Experts of a small language model: 255M parameters.
Below are experts of layer 5 (counted from 0) of a mixture-of-experts language model. Rows are named router (the router's row for the expert), gate (a neuron's input weights, with its number), up (a neuron's input weights, with its number) and show model dimensions 0-127. Each number is 128 + 24 x the weight over its row's rms, rounded and kept within 0 to 255.
Before each expert's rows: a language model's description of what the expert responds to. This comes from a sample of Wikipedia text that the model never trained on.

# expert 51
Description: Table and heading starts. First tokens of lines after headings or inside tables, such as ==See, |---| rows, row numbers, section-opening letters.
router [125  61 139 100 140 145 145 111 121 151 113  94 125 148 154 166 166 105  91 159 154 120 125 178 145 143 102 122 116 109  95 155 120 120 113 149 146 121 107  82 145 109  96 104 119 144 152 139  90 127 125 146  87 145 147 156 107 144 129 107 129 140 130  80 124 155 145 125 164 144 131 131 151 112 173  76 143 110 143 102 130 147 110 150 106 131 129  96 106 165 120 158 168 113 155 125 143 101  92 114 134 105 145 108  86 134 124 133 137 115 107 110 115 149 143 114 145  77 112 108 156 151 113 123 124  95 110 137]
gate2 [131 119 130 110 131 104 119 122 126 139  85 106  94 115 111 118  89 135 124 145 148 121 138 153 110 138  91 134 125 109 154 111 125 106 113 120 112 128 129 154  74 115 136 114 105 144 137 140  80 107 165 137 148 123 113 159  80 121  61 121 169 138 162 108 115 125 120 178 110 163 121 189 139 147 130 187 154 135 129 137 116 149 159 199 131 123 111 135 158 163 145  88 143 121 129 155 136 118 152 136 152 125 129 156 131 157  70 105 133 119 118 107 135 142 157 143 148  89 100 176 164 170 177 100 109 107 110 138]
up2 [ 98 133 142 134 168 134 126 110  94 120 122 119  97 120 149 117 123 136 142 126 134  87 182 121 130 134  91 132 164 102 166 125 145 107 134 121 115 139 150 133 136 126 125 126  99 163 152 151  77 116 160 141 112 121  79 177 117  91  73  85 123 134 137 113 121 117 133 173 105 118  93 146 141 157 100 160 177 132 119 120 171 167 115 153 145 122 121 154 103 117 140 104 184  98 133 118 130 126 205 133 194 125  97 126  97 116  78 102 116  97 110  93 132 134 127 131  98  98 118 139 194 167 138 114  95 138 101 106]

# expert 38
Description: Foreign names and scripts. Thai and Hebrew byte pieces plus place and country-name parts in tables and coordinates, such as Czech, Puerto, Hong, FRA.
router [ 80 127 171 184  73 134 127 135 167  83 116  75 143 135 111 120 166 111 152 141 113 144 162 122 136 128 127 124 165 119  94  88 101 150 110 104 108  86 110 101 108  99 145 166 115 107 157  79 131 133 140 123 139  85 113 142 139 132 171 123  98 133 133 118 159 126 135 150 107 150 167 145 140 138  70 141 113 135 133 156  81 115 131 161 108 126 124 156 160 156 107 143 138 111  99 119 105 121 121 159 127  94 138 134 135 132 119  92 107 119 140 150 120 100 100 143 165 113 148 151 115 108 122 128 175 132 120 206]
gate0 [120 204 144  94 141 108 154 113 118 152 125 138 149 171  60  92 127 104 135  86 136 154 165 173 102 147 109 106 105 166  95 144 124 106 166  81 149 122 104 117 106 134 152 158 123 120 102 130 113 102 131 135  92 151 142 107 127 119  85  90 153 102 133 164 153 122  70 105 125 129 162 152 126 138  83 109 166 104 119  83 132 171 142 104 139 127 127 123 123 155 121 159 146  77 159 114 171  90 145 114 118 115  98 127 171 104 129 105 130 152 141  97 126 168 124 148 134  76 151 132 113 132 110 176 111 169 141 188]
up0 [165 126 129  93 103 165 107 141 154 151 135 155 158 143 168 121 130 153 152 168 102 122 117  79 156 145 149 102 121  71 132  92 148 110 143 131 107 141 176 127 144 118 130 129 118  97 109 185 148 150 108 160  98  97  89 122 129 125 145 114 135 133 141 135 109  88 148 113 166 132 129  85 108 159 146 140 135 129  97 143 162 115 121 123  76 134 156 158 146 104 109  58 115 175 102  42 118 132 115 134 138 108 162 143  87 108 140 127 123 106 129 125  83 135 110 164  88 169 137 117 108 143 160 106 129 113 129  95]

# expert 35
Description: Infobox field labels. Field names after a dash in infobox-style lists, such as Genre:, Media type:, Country:, Website:, Order:, Directed by.
router [149  84 123 117 123 160 128 132 156 148  88 158 108 138 135 130 121 134 146 146 141 121 121 128 113 124 170  99  88  82  84 133 136 140 129 149 120 132 102 151 104 111  98 110 132 132 128 151 160 102 125 128 122 137 116  97 114 113  92 115 129 151  92  93 135 157 133 171 118 100 141 131 153 114 106  81 130 159 132 110 120 161 116 137  80 155 134 117 157 117 110 121  88 135 141 161 122 125 124 101 123 136 140  96  79 179 104 130 134 153 135 109 117 118 126 117  99 156 146 148 143 167  97 159 166  88 140 106]
gate0 [158 143 136 149 117 149 142  99 122 124 110 113 119 143 146 152 128 133 147 114 112 133 145 160 101 109 143 140 138 126 128 142 131 161 129  96 112 128 127 163 138 159 116 173 101 139 117 125  68 131 126 105  84 149 119 129  93 114  89 128 112 135 143 134 131  93 139 141 145 101 125 127 118 112 128 125 152 112 112 117 146 130 107 123 134 114 130 117 146 141  78 145  69 134 102 107 168 119 164 127 113  75 179 147 105 190 130 171 144 139 122 141 123 167 122  92 169 106  92  99 154 154 126 130 167 119 143 127]
up0 [112 123 155 153 165 130 108  70 149 143  95 119 116 140 112 135 173 122 121 160 130  97 117 116 106  89 129 115 147 141 142 153 131 145  73 121 158 136 104 147 128 132 121 146 114 127 132 147 148 169 119  94 107 130 109 113 125 121 137 119 164 122  99 141 179 138 154 152 119  93 147 128  88 124 137 128  73 105 179 114 167 131 110 117 112 143 119  83 127 120 122 130  66 128  93 143 131 167 139 131 133  89 114 192 103 163  95 148 163 127 105 124 144 148 114 118 144  94 124 120 143 135 116 110 127 104 169 129]

# expert 60
Description: Pronouns, table blanks. First- and second-person pronouns in quotes (I, you, we), single-letter math variables like I or a, and blank table cells.
router [129  94 107 107 133 169 143 101 126 164 115 128 127 135 126 145 148 103 101 132 145 107 121 136 148 131 126  85 154  87 127 161 158  90  70 135 180 138 162  93 111  79 103 125 103  75 152 125 120 126 134  94 102 179 167  85 175 131 147 132 112 118 153 148 131 181 110  90 177 101 112 105 137 106 167 130 105 140 120 140 143  94 130 105 121 154  98 153 122 159 126  88 151 166 101 138  95 123 139 107 104 131 123 134 100 120 156 147 102  96 142 107 154 135 110 127 112  91 122  78 124 177 133 101 132 105 135 166]
gate0 [131 133 144 125 126 137 137 157 117 160 111 103 143 159 192 116 123 118 129 106  75 128 142  97 119 130 105 135 108  96 121 142  86 133 105  78 113 128 145  94 134 113 104 106 159 144  83 154 125 137 159  88 117  89 121 150 128 108 158 102 162 129 115 109 140 117 124 113 104 127 140 140 130  84 160 175 154 115 113 137 143 149 121 152 145 128 131 134 118 122 127  88 154 132 119 110 141 127 170 123 118 121 122 149 111  92 141  99 152 175 139 124 113 143 114 121 126 149 143 178 135 145 129 113 131  86  95 135]
up0 [108 154  76 104 118 126 148 143 116 157 110 107  88 138  73 121 173 110  80 124 113 127 124 137 133 170 183  92 134 156 129 141 129 106 131 170 108  77 115  79 125  61 117 138 160 157 110 155 102 105 139 126 142 119 150  98  81 175 159 117 110  68 115 166 134 116 141 122 125 133 118 147 173 139 128 120  97 149  85 135 162 137 118  92 118 127 138 182 103 130 143 123 144 149 128 107 156 109 132 135  62 149 170 121  95 126 129 134 131 112 147 125 130 109  67 156 116 134 138 133 117 138  91 140 132 101 157 133]

# expert 21
Description: Biography section headings. Section-heading and infobox words in sports biographies, such as Career, Personal, ==See also==, Early and personal life.
router [150 135 135 103 132 144  92 152  91 158  84  98 158 106  99 118 157 123  94 160 140 126 146 132  97 108 129  89 114 122 112 103 125 134 133 148 144 156 113 125 148 130 136  87 137 131 105 148 123  97 120 141  86 117 108 137  88 116 119 123 117 123 113 129 181 104 186 120 146 123  98 132 145 162 166 124 143 105 148 104 131 151  95 112 148 142 113 126 124 149 149 157 128 118 145 125 202 115 150 115  83 105 152  92 109 168 131 101 132 138 164 110  99  95 133 124 169 116 127 140 138 178 127 123 140 144 144 144]
gate2 [163 147  96 133 122 105 102 142 139 163  98 126 147 107 129 120 120 124 127 133 108 145 139 134 131 120 153 125 123 123 113 168 156  94  80 176 151 118 108 153 114 135 198 153 131 107 108 111 147 130 157 138 111 158 115 112 121 101 165 116 124 111 126 108 152 116 148 133 117 127 131 130  98 120 112 140  81  99 109  98 120 124 120 122 100  92 127 129 124 116 146 138 176 130 157 136 146 111 149 135 118 172 105 101 107 178 152 143 132 124 160 139 127 142 130  89 153 146 156 118 122 154  91 161 117 155  83 126]
up2 [100 131 135 153 142 162 155  79 108 113 142 148 126 148 127 108 163 148 124 114 122 137 103  80  79 133 142 151 142 126 109 137 115 163 152 110 171 123 141 119 166 104 112 103 154 141 142 150 122 168 131  63 113 101 126 109 103 138 135 161 129  85 109 146 179 132 144 137 122 125 106 132 175 122 147 120 147 171  97 124 140 142 141 169 129 122 139 108 170 160 119 133 157 105 155 163 151 164 116 178 133 119 127 170 171 125 134  97 150 109 106 119 137 148 160 101 124  95 125 158 152  85 163 140  87 107 120  87]

# expert 20
Description: Time and event prepositions. Prepositions opening time or event phrases, above all in, plus During, After, until, despite, often in sports and history narratives.
router [145 131 108 188 103 114 136 105 149 160 154 142 140 154 126 166 142 131 108 138 128 102 108 145 120 119 119 145 157 122  92 131 101 145 138  96 110  82 115 113 149 103 151 169 139 125 133 110 150 127 119 132 143 166 126 193  98 170  90 113 100  95 182 133 126  88 107 141 134 138 125 142 132 139 125 126 144  73 145 142 108 124 140 133 137 106 156 133 157 143 141 171  72 156 121  94 119 153 133 155  78 137 140 170  91 140 159 131 151 102 165 162 102 121 138 155 150 120 103 138 155 111 116 144 133 167 134 119]
gate0 [101 135 147 161 150 119 137 126 120 143 134 126 150 128 101 100 155 149 115 167 145 108 104 141 109 135 143 145 128 125 117 107 148 140 133 134 103  89 122 112 127  73 102 157  83 116 126 127 113 115 131 147 110 105 154  77 103 158  79 136 140 148 116 164 150 104  97  97 121 103 123 126 156 137  84  81 100 104 120 139 110 109  74 183 125 116 160 134 149 111 123 132 100 140 137 152 108 142 154 141 122 134 156  87  89  93 137 117  98 126 158 151 146 104 115 150 125 148 154 151 118 134 102 169 185 109 137 136]
up0 [171 155 123 137  77  86 101 167 137 146 124 144  92  99 167 151 128 138 101  70  91 162 115 115 114 107 147  79 110 106 143 146 107 122 113 118 156 126 146 127 125 117 117  91 118 131  98 150 143 119  97 128 129 133 166 121 163 123 129 106 117 109 137  84 129  98 133 162 143 128 122 105 101  70 136 121 140 126  79 138 133 142 130 135 124 158 129 127  87 122  88 122 114  94 132 112 146 149 162 168 137 136 112 142 123 118 143  99 151 156 100 114 120 156 132 142 108 118  94 168 132 147 156 121  93 116 146 102]

# expert 39
Description: Personal first names. Given names and their word-piece endings in cast, credit and player lists, such as Michael, David, Jan-elle, Car-la.
router [108 109  99  94 152 138 145  99 118 110 163 148 108 125 130 138  85  99 129 162 144 117 154 144 119 106 129 101 155 146  79 116 130 113 147 135 131 149 134 112 134 118 131 155 104 121 101 121 136 163 104  94 141 106 101 182 159 113 162 141 143 155 104 117 172 150 137 125 119  99 150 132  96 141 120 125 134  79  95 180  98 108 141 165 138  86  88 119 111 108 141 117 141 132 120 117 107 149 141 138 131 103 115 124  96  98 113 117 134 140 147 172 118 126 112 144 156 133 104 130 140 117 154 135 128 189 122 162]
gate0 [148 139 132 126 155 130 157 136  85  89 123 111 114 117 187 114 137 118 168  96 150  98 149 114  97 116 149 178 138 149 113 128 127 101 147  98 163 174 129 151 127 162 158 136 115 125 113 111 118 137 142 130 138 138  96 126 154  88 149 121 138 134 111 152 157  88 117  87 117 136 150 105  83 116 119 139 145 137 144 140 100 141 118 115 108 114 151 126 141 153 135 174  59 140 117 157 149 148 129 171 117 132 101  99 176 151 129 165  95 155 158 149 134 123 183 128 161 164 120  72 138 153 119 124 121 143 178 141]
up0 [135 127 124 124 108 132 163 138 162 103 100 102  92 142 118  88 120 104 114 121 149  86 132 131 158  85 129 152  85 124 203 153 120 144  85 100 174  96 102 100 137 148 130 137 156 101 132 120 126  87 139 174 146 142 108 129  93 174 136 111 111  97 147 133 115 128  95 100 111 121 180 109 129 104 121 113 160 132 159 135 127 112 158 129 111 131 149 155 136 101 145 148  92  95 136 127 136 126 143 128 173 109 126 135 115 160 131 123  88 122 104 151 126 147  87 122 147 157 124  94 126 120 129 148 133 151 127 146]

# expert 7
Description: Table cell values. Numbers, ranks, country codes and position abbreviations inside pipe-delimited sports or results tables, such as 8, ENG, MF.
router [131 113 130 149 135 147 158  87 130 121 106 117 146 106 140  97 154 126 135 136 143  82 138 173 134  85  97 112 122  98  87 162 167 129  91 143 142  96 140 143 162 128 118 137  80 107 119 145 146 134 165  98 110 115 141 161 121 140  97 135 124  83 125 147  90 123 146 157 164 173  85 162 152 169 107 131 158 161 102 115 149 129 158 166 161 156 116 149 127 132 160 114 170 108 127 152 118 122 134  98 140 150  87 137 143 137 105 112 139 123 141 181  83  89 162 120 135 110 141 140 140 168 131 130  90 111 156 124]
gate0 [134 131 136 111 174 127 105 126 116 129 172 124 164 152 155 128 155 169 156 122 113 115 166 158 106 130 123 143 145 134 109 115 132 141 143 138 160 143 115 102  81 131 150  73 186 163 160 126 138 103 137 133 164 185 107 140 110  82 141 166 115 111 111 133 105 102 124  88 120 171 147 118 154  69 101 137 124 156 164 156 127 154 137 110 152 150 104 124 129  78 125  98 116 106 109 134 126 105 139 110 124 124 122 154 116 113 100 109 151 112 125 182 106 139 126 117 115 159 109 140 150  96 129 160  94 162 123 162]
up0 [147 117 120  94  94 105 135 143 104 117 145 156 161 117 124 134 124 109 151 126 109 174 139 143 110  93 168 147 108 146 158 147 139 108 140  97 175 150 188 171 101 133 121 127 123 133 125  87 124 122 151  91  88 112 136 136 122 144 128 139 136 128 113 167 138 123 151 124 102  97 110 146 119 103 150 115 117 167  94 131 101 126 100 137 125 150 128 126 152 166 116 115  93 105 129 150 121 107 129 157 167 152 121 141 126 166 119 101 112 124 101 123  97 139 105 121 172  83 139 115 116 122  94 101 154 140 124 144]